python train.py --experts_per_token=4 --moe_layers=[0, 1, 2, 3, 4, 5, 6, 7, 8, 9, 10, 11] --routed_scale=2.5 --tie_embeddings="early" --beta2=0.99 --train_tokens=1075000000
Below are experts of layer 3 (counted from 0) of a mixture-of-experts language model. Rows are named router (the router's row for the expert), gate (a neuron's input weights, with its number), up (a neuron's input weights, with its number), down (a neuron's output weights, with its number) and show model dimensions 0-111. Each number is 128 + 24 x the weight over its row's rms, rounded and kept within 0 to 255.
After each expert's rows: "mostly gets" lists some tokens that are sent to it at least half of the time; "comes before" lists some tokens at least twice as common just after its tokens as in all text. This comes from a sample of Wikipedia text that the model never trained on. Tokens count by the router's weight.

# expert 28
router [107 155 148 122 145 138  93 116 108 105  83  73 126 116 106 171 118 166 104  85 137 149 150 110 128 118 134 166 143 141 143 104 115 134 123 150 154 121 148 151 147 125 116 182 123 164 140 116 135  87 116 122 115 150 140 167  93 133 161 130 152 136 125 101 121 125 139  79 156 138 118 130 136  92 127 112 155 132  90 114 155 106 141 115 159 136 133 148 143  98 139 129 147 131 123 120 126 104 125 127 105 156 104 134 159 142 121 110 102 104 141 136]
gate0 [140 159 103 118  87 128 106 117 135  92 108 104 148 127 108 146 145 136 103 138 128 124 169 118 108 137  97 114 137 126 104  84 146 158 123  62 158 130 139 144 136 142 117 147 135 161 117 122 103  72 121  99 114 140 115 143 155 107 127 120 158 108 137 114 126 160  97 108 145  87 149 153 148 126 127 105 133 158 129 117 105  99 127 177 157 148 113 107 129 146 168 145 140 121 127 143 136 129 168 153 129 133 220 113 140 140  94 110 124 143 166 148]
up0 [101  64 127 144 142 104 112  60 129 160 118 109 115 154 150 131 152 159 121  77 127 110  98 130 171 143 122 109 120 133 121 106 121 113 183 139 112  97 125  96 121 107 141 115  91 118 152 129 172 156 174 133 173 121  97 174 105 103 124 146 143  90 123 161  97 127 160 107 119 166 139  98 127 111  79 119 105 135 125 113 126 143  90 120  83  84 107 155 143 154 143 155  94 115  85 120 118 134 121 116 130  82 110 123 139 149 130 155 151 104 149  76]
down0 [180 143 126 120 122 120 114 156 168 149 117 140 148 128 116 159 106 124 120 108 111 204 111  82 133 159 122 132 121 124 164 148 142 150 118 127 133 123 141 149  93 121 106 105  66 155 133 140 132  74 128 133 145 154 133  83 153 167 117 140 125 110 141 164  80 156  94 159 119 167 138  86 148  86 127 122 157 137 145 170 143 161 102 118 178 124 118 116 137 108 117 122 146 129  88 129 107 104 121 133  87 143 126  88 144 140 126 128 103 162 130 142]
mostly gets: "\".", ".\"", ".", ").", "%.", "\")."
comes before: "\n", " The", " He", " In", " It", " This"

# expert 24
router [159 125 148 132  90 130 134 152 138  90 104 123 108 176 142 108 125 140 141 120 156 110 129  76 130 129 119 106 101 132 126  74 147 107 142 165 125 131 162  91 116 138  84 165 120 110 145 139 165 180 125 100 150 157 141 140 124  95 133 120 127 111 115 108  83  94 126 112 115 107 114 131  99 138 120 145 119  89 107 119 114 109 136 115 108 140 122  88 113 158 136 123 113 102 162 122 150 133  90 149 128 126 128 138 117 139 131 138 116 138 106 140]
gate0 [169 103 138 106 122 193 148 109 115 132  96 117 175  95  88 144 157 109 107 137 118 145 112 106 143 112 123 171  96 110 114 106 125 119 147 153 110 121  96 102 157 118 147 133  74 105 156 119 135  92 162 149 119 117 150  94 104  90 115 127 110 118 148 145 129 143 117 134  95  81 154 144 173 120 107 141 133 111 112 101 106 144 134 165  96 125 156  85 103 169 115 110 131  26 109 115 175 154 127 105 133 108 175 112 135 131 146 160  91 116 131 133]
up0 [121 126 100 128 129  66 144 111 151 127 112 118 168 110  82 111 182 144 136 171 163 123 108 132 186 148 154 191 123 128 123 137 128  69 124 104  91 154 149 128 117 125 135 130 133 129 156 138 161 185 151 118 135 103 124 159 138 151 131 126 151 170 112 143 114 122 114 128  72 138 113 107  91 126 149 149 157 122 117 145 112  95 135 117 107 111 105  90  75 137  84 117 121 100 117 161 148 143 144 108 133 131  87 112 139 153 115 139 108 126 150 150]
down0 [166 136 151 132  83 136 124 137 103 128 156 128 121 110 170 128 138 150 104 164 150 165 126 146 117 111  84 124 148 122  89 127 126 111  79 159 110 140 112 104  87  98 147 132 144 115 120 117 157 114 127 110 134 153 106 130 118 145 124 111  91 148 122 126 119 130 133 129 124 155 154 124 162 116 131 134 123 145 126 133  96 125 147 140 111 134 165 115 161 117 128 160 174 115 114 113 148 137 123  80 109  95 159 158 104 127 115 147 101 125 168 135]
mostly gets: " not", " only", " both", " due", " often", " still"
comes before: " to", " by", " the", " that", " be", " a"

# expert 21
router [131 152 127 123  88 160 150  74 120 118 127  84  94 107  98 145 111 162 143 126 105 141 180 136 116 148 174 127 131  98 135  97  89 112 148 137 119 139 157 153  79 117 135 111 141 137 155 119 142 110 123 110  67 165 141 170  98 108 129 120 163 117  57 134 134 157 129 125 129 121 150 136 124 116 120 128 130 128 125 140 169  96 162 103 176 146 105 125 123 125 102 150 132 111 109 125  91 144  87 102 163 122 160 126 152 124 106 104 119  62 112 116]
gate0 [ 91 146 115 112 123  97 143 114 114 140 106 111 150 116 140 153 146 101 129 151 126  84 112 110  99 121 104 195 144 143 161 109  73 135 125 151 148 142 188  97 146 128 129 136 117 135 140 100 161 119 115 155 111 132 116 138 159 107 127 130 159 146 108 138 123 126 123 146 117 142  79 121 136 133 146 152 141 157 124 119 148 122  95 161  91 137 128 144 125 174 128 117 128 134  90 101 159 117 147 151 108 174 152 187 102 139 182 132 142 174 116 141]
up0 [ 99 129 147 119 140  88 166 108  79 104 110 147 200 125  93 115 141 135 131 136 154 102 130  67 156 142 150 165 136 138 167 105 134 148 120 117 189  91 160  72 108 162 113 141 111 164 171 112 163 162 157 114  97 120 125 175 148  92 145 130 137 157 126 121 123 152 156 144 130 144  83 149 118 160 128 118 138 101 160 113 121 138 147 134 111 168 132 137 125 171 110 142 153 125  92 107 150 148 139 153  68 141 138 162 117  82 198 110 152 132 153 109]
down0 [174 143 114 140 131 136 112 119 145 149 134 121 106 103 111 110 143 130 171 133 121 104 163 128 100 100 103 118 166 151 137 135 171 105 131  64 139 133 123 128 120 109 114 134 112 145 123 135 116 114  84  74  97 129 138  88 141 129 125 125 110 123 114 101 138 141 158 106 118 171  99 179 142 150 135 131 109 112 112 164 144 117 134 107 147 141 149 162 109 117 136 124 109  79  99 151 145 102 158 127 119 130 108 163  89 181 112 115 172 135 129 116]
mostly gets: " County", " local", " railway", " Special", " Station", " Central"
comes before: ",", " (", " of", ")", " School", " is"

# expert 23
router [115 166 111 101 132 143 139 122 156 114 117 101 103 110 102 105 121 101 119 126 148 153  99 146 148 149 116 124  95 120 113  57 123 138 155 136 134 131 105  96 112 125 131 128 103 149 136 106 146 123 151 128 128 166 150 150 113 148 118 128 159 153 102 119 139 132 141  92 130 133 145 115 122 147 124  90 141 119 181 143 147  81 120 152 137 143 117  93  88 156 178 100 134 131 162 122 173  97 112 106 183  97 117 133 143 149 139 104 134 118  88  97]
gate0 [156 151  58 144 169 100 135 106 151 140  95 133 137 145 150 100 149 117  95 109 145 111 132 136 139 167 125 129 143 126 113  98 148 136 120 192 157  92 101 118 153 114 124 113 107 142 103 134 160 187 139 134 119  72 180 118 179 149 163 116 127 159 133 124 117 155 113 142 141 150 120 108 142 149 111  96 120 131 127 168 122 117 118 118 137 114 124 119 172 124 151 181 173  89 157 116 147  87 143 156 154 158  81 105 161 155 113  98 113 129 134 126]
up0 [106 106 167 102  86 146 105 148 113 117 175 101 153 105 123 158  98 139 161 152 109 126 108 114 102 125 121 161 115  98 129 155 115 105 104  68  76 161 134 132 110 106 136 141 142 142 155 111 129  84 113 149 148 185  91 164 113 100  93 129 111 105 114 140 162 114 142 147 114 125 139 138  83 109 131 165 142 152 129  79 157 159 124 136 126 101 138 135  99 141 117 112  59 154 112 115 111 153 120 113 143  87 175 149 126  97 131 156 138  96 131 125]
down0 [176 127 164 138 138 119 160 150 138  84 114 112 130 113 137 114 134 132 121 143 151 145 144 149 143 110 147 146 122 163 143 159 106 125 133 108  86 149 134 170 116 140  82 188 148 128 133 167 139 110 117 143 123 112 136 125 137 112 127 144 142  97 138 117 140 131 154 109  74 132 149  96 142 100 176 136 103 151  96 105 173  46 169 128 144 119 116 119 117 114 116 111 123 113 135 110 162 129 124 156 126 167 158 125 125 150 141 146 142 133 110 122]
mostly gets: " was", " is", " been", " became", " first", " then"
comes before: " a", " in", " by", " to", " as", " on"

# expert 20
router [126 162 113  86 110 137 121 122 186  94  99  92 115 142 108  83  83 133 133 126  98 158 168 136 161 145 160 145 121  86 126 137  99 156 156  92 121  68  99 116 112 154 141 146  94 150 141 136 149 105 114 135 107 170 119 168 115 123 147  96 118 132  96 113 120 147 132  87 167 111 137 162 112 131 144 121 162 104  95 153  83 129 154  84 139 133  96 167 108 160 134 104 155 133 129 104 165 140 137 114 192 115 132 134 185 166 114 102  95 111  85 123]
gate0 [169 153  54 158 111 133 160 149 125 106 158 109 141 147 108 142 114 133 109 102 156 165 127 124 172 122 187 112 167 127 118 145 130 165 139 108 122 113 155 174  92 147 118 168 146 139 135 128 148 117  97 135  77 140 100 141 113 120  96 120  95 125 132 112  91 100 134 121 112  69 105 149 138 148  90 145  98 120 113 151 165 112 126 165 141 120 145 121 115 123 146 134 162  88 155 176 130 144 148 112 122 151 126 121 133 116 158  68 110 163 122 143]
up0 [101  96 160  84 131 143  86  87 138 140 107 144 131 114 163 114 138 114 127 155 118 122 118 148  74 153  69 162  99 109 120 114 118  69 127 121 121 129  91  90 174 104 165  73 112 111  93 125 118 102 152 132 177 133 138 133 176 132 175 147 180 118 119 100 120 168 101 119 116 142 137 123 137  83 143 136 144 133 156 113 116 136 123 111 118 116 120 174 123  98 133 123 122 151 102 105 145 149  88 147 111 107 112 150  98 159 110 194 133  87 118 151]
down0 [125 114 121 134 120  99 108 104 165 121 143 137 103 157 127 156 175 154 160 176 190 129 130  88  82 155  97 103 107 159  68 133 138 141 139  93 123 149 136 117 110 118 109 144 113 133 150 152 112 151  88 130 150 115 183 153 129 133 127 141 104 153 121 131 121  97 140 211 119 144 165 110 149 116 129  75 126 154  98 134 146  91 144 134 130 122 141  85 125 142  91 148 163 122  99 106 128 109 134 123 168 152 142 123 125 103 152 107 135 137  73 120]
mostly gets: "er", "3", "4", "2", " Ser", "Reception"
comes before: "0", " |", "9", "–", ".", ","

# expert 63
router [123 128 101 140 124 122 135  68 112 129 132  89 109 146 104 121 121 146 151 140 103 122 160 145 152 129 130 130 100 124 134  95 121  99 152 141 127 126 149 142  80 108 131 107 141 123 157  99 142 154 132 137 104 139 110 156 141 111 110 139 129 140  77  92 151 117 132 117 127  64  77 166 124 148 128 151 132 119 155 123 145 114 169 142 182 154  75 141 113 154 133 134 114 115 135 123 113  98 133 129 171 123 113 156 159 140 128 121  91 118 130 143]
gate0 [128 124 136  99  88 148 153 116 189 144  89  87 139 160 111 175 140 152  79 161 129 142  95 155 128 198 123 152 138 154 121 134  97 169 100 116 105 163 112 137 140  97 144 171 116 144 131 137 135 143 126 121 128 135 100 172 127 128  97 107 141 116 137 137  89 134 131 141 142 116 139 150 149 147 114 114  56 151 116  83 117 100 109 101 120 125 118 103 141 103 117 113 118  96 104 115 131 148 137 176 105 145 123 111 128 132 135 119 141 143 126 132]
up0 [147 122 154 100 136 125  84 122  78 134 155 120 148 137 205  89 147 104 143 100 143 127 119 101  97 128 153 114 137 129 145 153 127 134 138  90 184  88 156 126  85  64  91 100 112 114 136 152 131 116  94 102 109 166  82  95 131 116 136 165 117 154  76 132 113 127 122 114 124  91 147  93 109 150 109 134 167 100 143 174 130 141 105 147 162 149 153 142  97 171 117  97 153 138 138 190 146 147 153 145 108 151 109  96 131 136 119 105 116 114 132 113]
down0 [125 101 152  69  81 136 154 104 151 135 123 114 116 129 143  92 131 117 162 137 170 157 116 104 103 107 137 121  84 115 132 150 151 163  95 132 155 101 128 118 109 111 144 145 142 129 141 180 148  96  66 142 107 121  91  70 157 129 157 112 107 144 115 139 139 140 129 127 109 136 102 107 116 160 142 116 143 113 133 127 131  98 141 154 111 157 135 120 162 130  97 134 109 149 175 128 146 126 156 120 156  91 131 137 145 151 133 125 112 158 145 143]
mostly gets: " also", " such", " many", " these", " new", " often"
comes before: " a", " the", " as", " in", " to", " by"

# expert 4
router [128 153 142 117 112 148 133  77 108 132 129  97 114 145 144 135 131 158 151 113 115 120 175 141 154 180 131 109 119 158 134 112 125 147 119 127 102  81 145 150 111 122 122 155 108 158 155  74 133 134  96 117 121 158 106 154 137 132 127 142 130 133  52 123 151 105 144  95 141 139 139 179 142 136 146 106 130 118 143 142 116 134 174 103 153 135 116 143 115 103 133 139 117 157 142  99 108  99 116 103 155 132 128 106 176 139 143  72 121 110 140 135]
gate0 [121 126  75  88 125 139 142 154  88 140  95 112 115 113 103 130 152 102 136 108 134 140 131 135 136 106  85 219 144 103 137 112 126 121 144 149 113 131 109 133 125 120  93 178 124 168 170 144 129 177 145 166  93  99 127 160 142 191 124 158 132 111 137 105 146 141 127 123 159 126 141 151 107 112 119 175 115 119  75 128 127 141 131 162 144 151 112 153 116 147 113 141 110  82 118 120  83  96 176 129 185 117 143 134  96 119  99 110 100  75 106 126]
up0 [140 142 143 132 102 149 108  78 145  81 116 113 118 131 154 125  75  98 157 129 135 128 135 125 119 137 178 104 106 150  89 104 119 117 121 115 109  89 152 164 140 143 142 159 144 132  85 165 135 109 122 101 189 114 144  95 110 136 140 125 118 112 136 121 102 147  89 131 125 122 166 139 110 118 167 125 165 153 162 128 178 158  99 100 130 152 116 148 125 126 161 142 122 151 128 115 158 103 133 100 115 139 105 138 173 102 120 144 170 174 143 141]
down0 [155 167  89 148 148 122 106 155 139 150 151 114 142 143 137 103 143 130  85 143 139 108 140 133 138 117  76 136 139 159 156 163 151 165 196 129  78 177 153 117 148 121 103 119 103 126 172 177  82 149 125 131 119 130 101 132 102 138  78 175 134 106 123 129 126 100  74 111 138 103 114 138 143  84 139 143 119 133 157 152 126 121  82 129 135 114 107 160 114 101 141 134 137 104 159  99 166 114  74 144 117 173 150 129 114 114 137 124 115 145 133 112]
mostly gets: "0", "8", "7", "9"
comes before: "0", "1", "2", "8", "9", "7"

# expert 64
router [128 141 170 139  99 128 126 107 106 105 123  90 100 143 115 161 140 164 152 135 135 143 152 138 168 153 153  97 136 136 116 106 118 141 114 159 132 114 142 118 139 101 159 139 106 140 116 108 162 112 114 107  89 194 109 155 125 102 142 135 137  87  91  93 130 152 140  90 129 114 142 182 114 137 137  90 139 107 139 152 130 117 158 100 129 130 120 164 101 119 115 117 123 107 167 133 122 100 120 108 166 103 153 121 140 151 155  90 102  95 125 171]
gate0 [113 142 116 110 132 110 147 121 143 118  73  92 177 106 127 121 109 104 128 121 109 159 146 138 127 132 111 177 114 140 136 100 120 102 176 119 146  93 128 106 141 117 131 148 125 130 135 142 126 163 116 101 121 106 129 166 129 161  98 105 126 108  81  72 137 119 132 120 123 133 108 159 112 120 114 144  96 110 111 127 121 111 141 118 185 132  67 112 127 129 177 135 159 129 136 121 153 153 161 161 169 109 140 135 152  94 142 125  92 128 124 132]
up0 [180 150 150 118  97 113 117  77  99  88 151 111 125 156 169 169 105 152  93  95  97 124 126 120 152 120 109 123 141 150 132  86 124 119 155 101 151 137 125 138  95 131 123 115 111 167  97 156 119 124 123 103 148 141 142 138 118 124 100 125 118 120 110 140 136  89 116 160 106 112 123 105 167 162 140 138 143 113 110 114  97 148 125  95 157 120 119 136 142 113 143  94 104 101 102 125  79 125  89 158 151 138 101 124 123 115 105 125 123 147 138  74]
down0 [145 108 149 147 111 115 109 130 134 134  84 106 137 131  96 110 140 111 110 104 124 118 167  88 124 103  81 146 107 161 166 115 148  95 110 132 148 119 151 121 102 173 161 144 138 145  89 160 117 143 129 134 169 142 105 140 142 129 138 134 147 127 103 115 186 108  99  92 161 143 118 142 121 134 104 132 116 148  95  89 161 177 148 138 138 125 107 137 155 132 138 132 145 132  83 128 118 107  73 116 114 150 147  96 119  96 100 130 135  62 122 137]
mostly gets: "0", " director", "Source", " commissioned", " Released", " operations"
comes before: "0", "1", "2", " |", "–", "5"

# expert 43
router [124 144 138 127 109  87 153 131 107 183 144 122 135 172 145 115  71 115 114 132 103 127 158 113 140 152 127 139 102 135 115 113 114  98 132 154 122 136 129 140 127  98  95 123 161 129 140 164 118 168 142 130  79 156 121 153 144 146 132 129 152 122 128  86 153 132 193 105  97  96 131 143  69 121 120 136 124 123 108 123 128 111 168 102 140 141  90 119 135 127 170 137 117 118 126  82 144 123 106  87 126 109 108 127 148 105 142  99 112 154 125 117]
gate1 [125  95  92 143  98 130 130 146 149 155 129 101 116 150 107 161 145  89 107 126  97 131 132 137 129 115  90 125 114  83 149 105 162 102 109 127 130 143 132 151 142 107  99 127 131 136 106 129 143  87 117 179 127 104 106 119 172  86  96 124 130 157 120  84 169 147 139 129 147 119 110 120  96 141 122 138 155 119 116  86 106 114 136 169 159  85 140 103 110 114 101 124 134 131 140 171 134 108 172  78 117 137  82 126 139 100 129 121 109 116 130 162]
up1 [166 159 138 134 129 187 194 155 172 141 136  95 152 139 173 139 146  96 148 154 131 176 165 121 168 122 140 148 146 166 136 115 133 137 148 149 155 106 119 134 110 140 119 119 126 100 140 124 118 148 128  98 137 122 124  96  89 123 133 109 112 136 133 149 128 116  97 143 166 135 154 103 139 100 125 104 129 137 125 116 136 147 121 171  64 159 108 140 147 143 162 148 119  90 104 161 140 124 106 159 119 124 121 120 147 157 137 114 132 128 124  83]
down1 [147 136 130 139  96 131 141 125 112  92 142 165 100  89 174 135 118 135 113 173 146 126 143 131 117  98 133 107 151 145 113 100 113 115 120 167 139 129 190 124 121 156 117 145 108 134 159 170  72 126  75 145 130 146 144  92 114 135 150 143 151 160  81  86 108  78  89  72 141 144 132 101  95 136  95 140 118 150 104 126  93 120 129 167  94 111 144 159 151 140 120 143 119 128 131 119  94 120 135 151 123 115 112 151 137 132 129 119 150 124 141 109]
mostly gets: " Council", " Group", " group", " Committee", " members", " teams"
comes before: ".", " of", ",", " in", " and", "'"

# expert 58
router [131 155 132 104 123 176 145  89 105 135 108  88 123 106 125 126 146 148 147 115 110 138 127 142 156 154 164 156 138 134 126 134  99 139 144 157 137 128 102 153 135 119 122 139 122 175 145  97 143 110 142 166 125 104 124 179 137 131 147 132 143 140 114 111 144 122  96 153 116 138 190 154  96 118 139  99 121 130 127 136 135 108 122 118 131 134  99 119 111 180 130 130 105 147 115  88 132 118 127 140 125 156 134  97 133 128 117  55  72  79 157 122]
gate0 [154 154 148 131  95 132 133 105 119 103 145 107 112 110 135 130 107 132 115 124 171 118  68 136 109 187 103 138 120 120 171 166 146  69 133 148 121 124 119 142 155 129 123 157 114 136 103  98 118 153 109 134  87 150 149 144 124  70 118 128 118 122 110  87 162 156 141 126 143 147 128 157 106 149 126  80 127 130 133  89 140  99 155 152 150 129 132 109 174 142 134 132 185 137 103 108 138 126 149 161 151 113 151  96 119 131 124 154 150 118  85 160]
up0 [159 124 118 119  94 141 104 118 136  73 112 130 109 154 121  98 117 137 107 129 128 148 120  80 111 147 126 142 148  91 138 131  92 113  98 142 125 119 139 150 142  87 162 155 112  79 168 131 122 161 124  75 141 144 123 151 187 118 109 144 141 132 109 151 165 148 102  97 154 132 158 154 120 118 126 120  99 127 119 131 153 121 119 157 144 155 143 146 153 169 128 144 164  98 141  99 116 147 138 117 148  99 148 118 117 101 164 135 185 165  91 143]
down0 [131 134 117 151 148 151 153  98  90 118 134 120 143 161 147 164 170 123 113 126 114 134 136 126  83 124 137 110 107 175 115 133 107 108 153 156 149 114 155 148 160 109 173 111 151 151  83 142 174 148 142 101 122 108 159  85 130 122 142 143 119 149 115 138 165 161 120 123 153 122 152 133 109 101 120 121 112 137 136 134 126 137 102 165 131 154 151  88 117 149 150 140 107 150 122 185 139 149 150 178 162 155 104  93 114 123 111 124 155 153 158 155]
mostly gets: "°", " album", " city", " name", " area", " station"
comes before: ":", " of", ",", " in", ".", " was"

# expert 33
router [132 167 141 106  78 104 136 116 109 130 111 103 143 116 104 144  73 156 143  80 138 146 145 168 136 107  82 170 121 105 176  91 110 114 126 116 125 102 148 124  94 143 141 148  90 128 112 130 139  91 133 111 125 143 125 142 120 122 134 138 144 141  70 106 101 133 131 122 119 158  89 136 148 128 136 116  99 124 184 122 144 126 147 136 139 156 129 109 117 108 125 167 113  83 171 112 117 133 124 101 152 140 137 144 163 100  75  91  55 109  84 117]
gate0 [135  83 146 128 127 138 117 131 107 145 122 121 127 109 159 126 127 134  96 124 134 118 137 145 116 119  90 182 119 121  96  97 119 175 131  93 100 180  92 117 160 146 129 101 118  91 112 135 151 174 143 174 122 140 140 132 133 106 131 153 161 138 107 127 101 166 134  84  94 122 129 150 130 160 139  97 132  92 112 125 125 127 180 119 141 142  36  95  70 155 136 115 115 110 167  88 109 124 126 119 160 128 160 116 125 145 152 144 103  56 133  94]
up0 [104 154 127 120 142 123 150 129 147 125 132 141 122 175 103 124 139 112 163 145 127 122 127 123 126 141 174 102 139 117 159 151 136  80 128 135 159  93 142 126 103 100 120 143 149 169 149 122 106 130 129  89 156 126 118 130 134 144 151 102  86 136 145 127 119 120 129 145 165 128 111 109 122 112 123 147 128 156 115 131 132 108  62 131  86 107 185 134 176 101 132 153 144 141  98 153 127 126 148 129 103 132  97 123 123  90 112 118 179 179 126 156]
down0 [114 178 135  91 156 105 107 116 151 134 105 125  93 138 151 143 102 126 155 114  92 128  91 104 148 110 100 112 151 174 148 118 144  66 135 153 156 160 139  84 112 124 136 106 154 156 164 131 142 113 135 103  98  93  95 108 115 128 139 116 153 159 138 114 172 124 155 134 144 128 121 136 128 130 102 142 142 121 156 145 124 115 129 102 112 162 149 147 137 128 157 145 122  97 129 121 137 150 146 134 146  89 129  93 152 121 127 160 127 130 145 119]
mostly gets: ".", "–", " (", "—", " (\"", " –"
comes before: "\n", "1", " The", "2", " He", " In"

# expert 18
router [107 136 146 133 120 127 127 114 136 117 139 105 102 134 169 129  94 132 154 134 122 132 145 108 167  88 155 129 149  98 133  74 141 128  85 103 142  98 143 120 141 156  97 123 106 159 119  76 133 141 163 128 139 137  90 178 100 131 116 107 135 144 102 108 154 131 116 100 157 143  93 160 119 141 133 111 129 133  75 143 154 123 190 139 152 169 129 155 120 124 153 168 151 120 134  90 127 141 108 146 162 145 178 136 169 158 123 110 124 145 125 174]
gate0 [109 150 118 118 108 125 129 125  70  69 109 129 156 100 132 132 155 122 159 136 144 134  88 112 106 121 121 126 134 139 198 131 109 145 106 122 163 125  82 134 140 175 112 169 145 102 154 111 110 157 128 159 144  72  91 149 103 145 104 144 102 154 152 119 165  87 138 135 109 138 162 150 102 139 124 137  97 153 114  81 131 122 158 158 126 147 112 129  95 165 146 143 164 136 107 147 104 122 150 147 140 153 144 106 121 115  53 104 140 131 113 151]
up0 [144 172 153  81  90 148  79 132 183 124  90 135 108 132 123 125 121 143 128 114 122 145 144  93 110  96 129 146 114 111 136 170 136 118 137 162 107 155 123 160 124 138 104 128 132 134 121 140 119 135 135 136 109 153 110 153 140 144 108 115 145 111  74 140  88 131 124 155 112 119 138 120 142 115 122 142 132 112 155 150 125 170 116 120 164 124 136 110 167 111 121 124 136  86 138 145 128 161 131 103 128 103 136 145 101 183 166 156 138 154 100 125]
down0 [140 134 125 130 159 150  93 134  97 109  92 100 148 130  65 168 176 121 129 148  85 121 116 150 135 129 144 147 117 111 185 128 107 106 155 146 123 147 153 124 132 156 125 149 149 128 132 131  86 103 103  95 129 167 133 137 118 147 161 127 123  85 154 100 102 134 158 143  77 154 125 155 135 150 123 122 156 133 134 141 128  93 156 138 122 124 136 136 126 137 134 139 113 143 106 148 102 121 122 148 152 134  94 154 103 145 124  82 101 103 116 126]
mostly gets: "l", "r", " Or", "hy", "Gr", "Or"
comes before: "0", " |", "–", "%", "5", "4"

# expert 74
router [143 160 117 119 116 110 152  85  64 109 103 131 112 134 115 124 108  97 147 131 100 116 111 131 142  84 149 140 126 137 149  98 133 136 138 157 151 154 149 145  95 109 150 128 116 178 114 134 139 111 148 138 136 160 127 165 132 132 120 111 120 134  86 137 145 147 120 147 124 111 126 140 105 144  83 161 136  69 105 135 138 139 114 128 143 147  94 159 107 119 126 172 172 115 168 129 131 128 115 109 142 112 122 122 181 128  98 104  97 120 124 153]
gate0 [128 142 141 101 101 147 135 127 122 145 137 129 163 117 101 107 130 131  96 117 137 154 141 154 115 115 143 137 149 100 106  73 131 129 161 148 130 176  71  98  55  97 139 130 116 148 135 134 180 137 107 139 113 116 104 167 119  98 160 114 144  71 140 141 120 154 118 138 168 159 123 103 104 150  70  98 142 129 130 128 150 133 114 108 110  90  94 143 122 118 122 139 133 122 129 130  84  94 109 115 156 154  88 165  98 137 135 161  97 100 146 125]
up0 [ 79 155 132 108 144  96 101 124  91 159 140 119 110 132 123 110 105 129 151 113 103 151 152 135 158 114 120 130 149 127 170 115 129 136 145 148 125 112 141 129  82 193 104 131  96 137 149 161 150 157 126 130 157 141 114 171 124 146 134 135 123 104 136 123 144  97 131 152 114 136 138 111 102  83 161 108  85 154 141 152 106 143 172 104 153 145 148 132 145 111 146 129 114 115 116  91 126 142 129 130 104 140 121  87 166 115 107  85 103 111 152 130]
down0 [ 93 126 172 160 139 132 130 105 125 122 135 140 131 119  93 101  76 121 129 123  86  83 114 164 123 149 122  86 122 147 134 160 124 151 171 121 101 142  97 127 137 130 144 145 168 135 138 100 145 131 149 183 135 153 111  98 168 161 143 140 145 120 132 113  84 101 142 128 110 120 124 126 136 153 148 136 107 136 108 138 130 121 120 129 120 115  62 101 108 162  85 155  84 110 114  92 110 139 133 141 127 131 125 130 190 138 136 123 137 146 110 135]
mostly gets: "s", " has", "E", " had", " own", "'"
comes before: "s", "\n", " been", ")", " was", "S"

# expert 61
router [141 199 144 128 108 138  84 104 142 128 116 104 134 135 141  94 103 165 137 111  92 117 180 125 126 140 129 124 146 106 145 117 139 134 150  96 113 117 136  95 132 112 116 145 108 139 176 124 153 102 103 136  71 142 102 139 104 151 152 119 131 166 115  85 120 142 113  83 130 139 129 161 114 137  97 152 157 127 114 152 102  89 169 118 172 153  93 124 135 119 145 115 146 128 133  89 141 150 150 100 156  93 195 113 184 140 122 127 129  85 118 129]
gate0 [137 130  88 114 123 153  94 135 114 154 137  88  94  82 114 144 173 102 142 152 176 117 112 154 103 162 116 121  96 145 131 137 142 177 121 158 138 130 116 171  84  88 116 158 147 143  87  94 117 107 101 168 133 135 134 124 110 107  96 155 159 109 145 143 150 125 100 137 117 162 138  99 145 119 154 172 139 127 117 120 126 125 137 132 137 148 137  99 122 106 135 119 156  98 108 128 176 123  84 109  96 184 168 154 118 161 119 162 134 113 139 112]
up0 [144 146 103 107 128 171  97 151 125 119 130 109 114 117 118 143 186 105 114 145 147 126 109 105  87 134 115 147 129 134 136 149 179 162 147 137 149 129 108 187  92 117 126 122 143 141 115  85 106 102 124 143 151 159 124 122 131  99  96 156 142 115 165 131 138 128 103 126 139 132 134  86 130  95 122 170 161 131 118 102 126 123 136 127 107 131 159 119 132 123 118 101 159  91 123 117 109 125 119 116  87 192 153 152 142 133 117 146 127 175 122  89]
down0 [144 111 118 146  98 148 147 111 111 120 161 165 175 102 155 117 139 146 102  90 160 160 149 111 129 145 111 118 110 153 136 132 127  67 137 127 133 131  99 151 128 150 149 147 155 129 114 143 176 118  97 171 108 125 145 156 163  97 170 110  97 136 146 140 118  97 184  78  51 123 123  84 118 146  59 129 107 116 157 125 117 162  95 125 116  76 163 131 115 157 131 125 154 173  98 104 123 120  94 152 110 126 130 150 137 139 163 100 128 162 122 115]
mostly gets: "3", "5", "4"
comes before: "9", "0", " |", "8", "–", "5"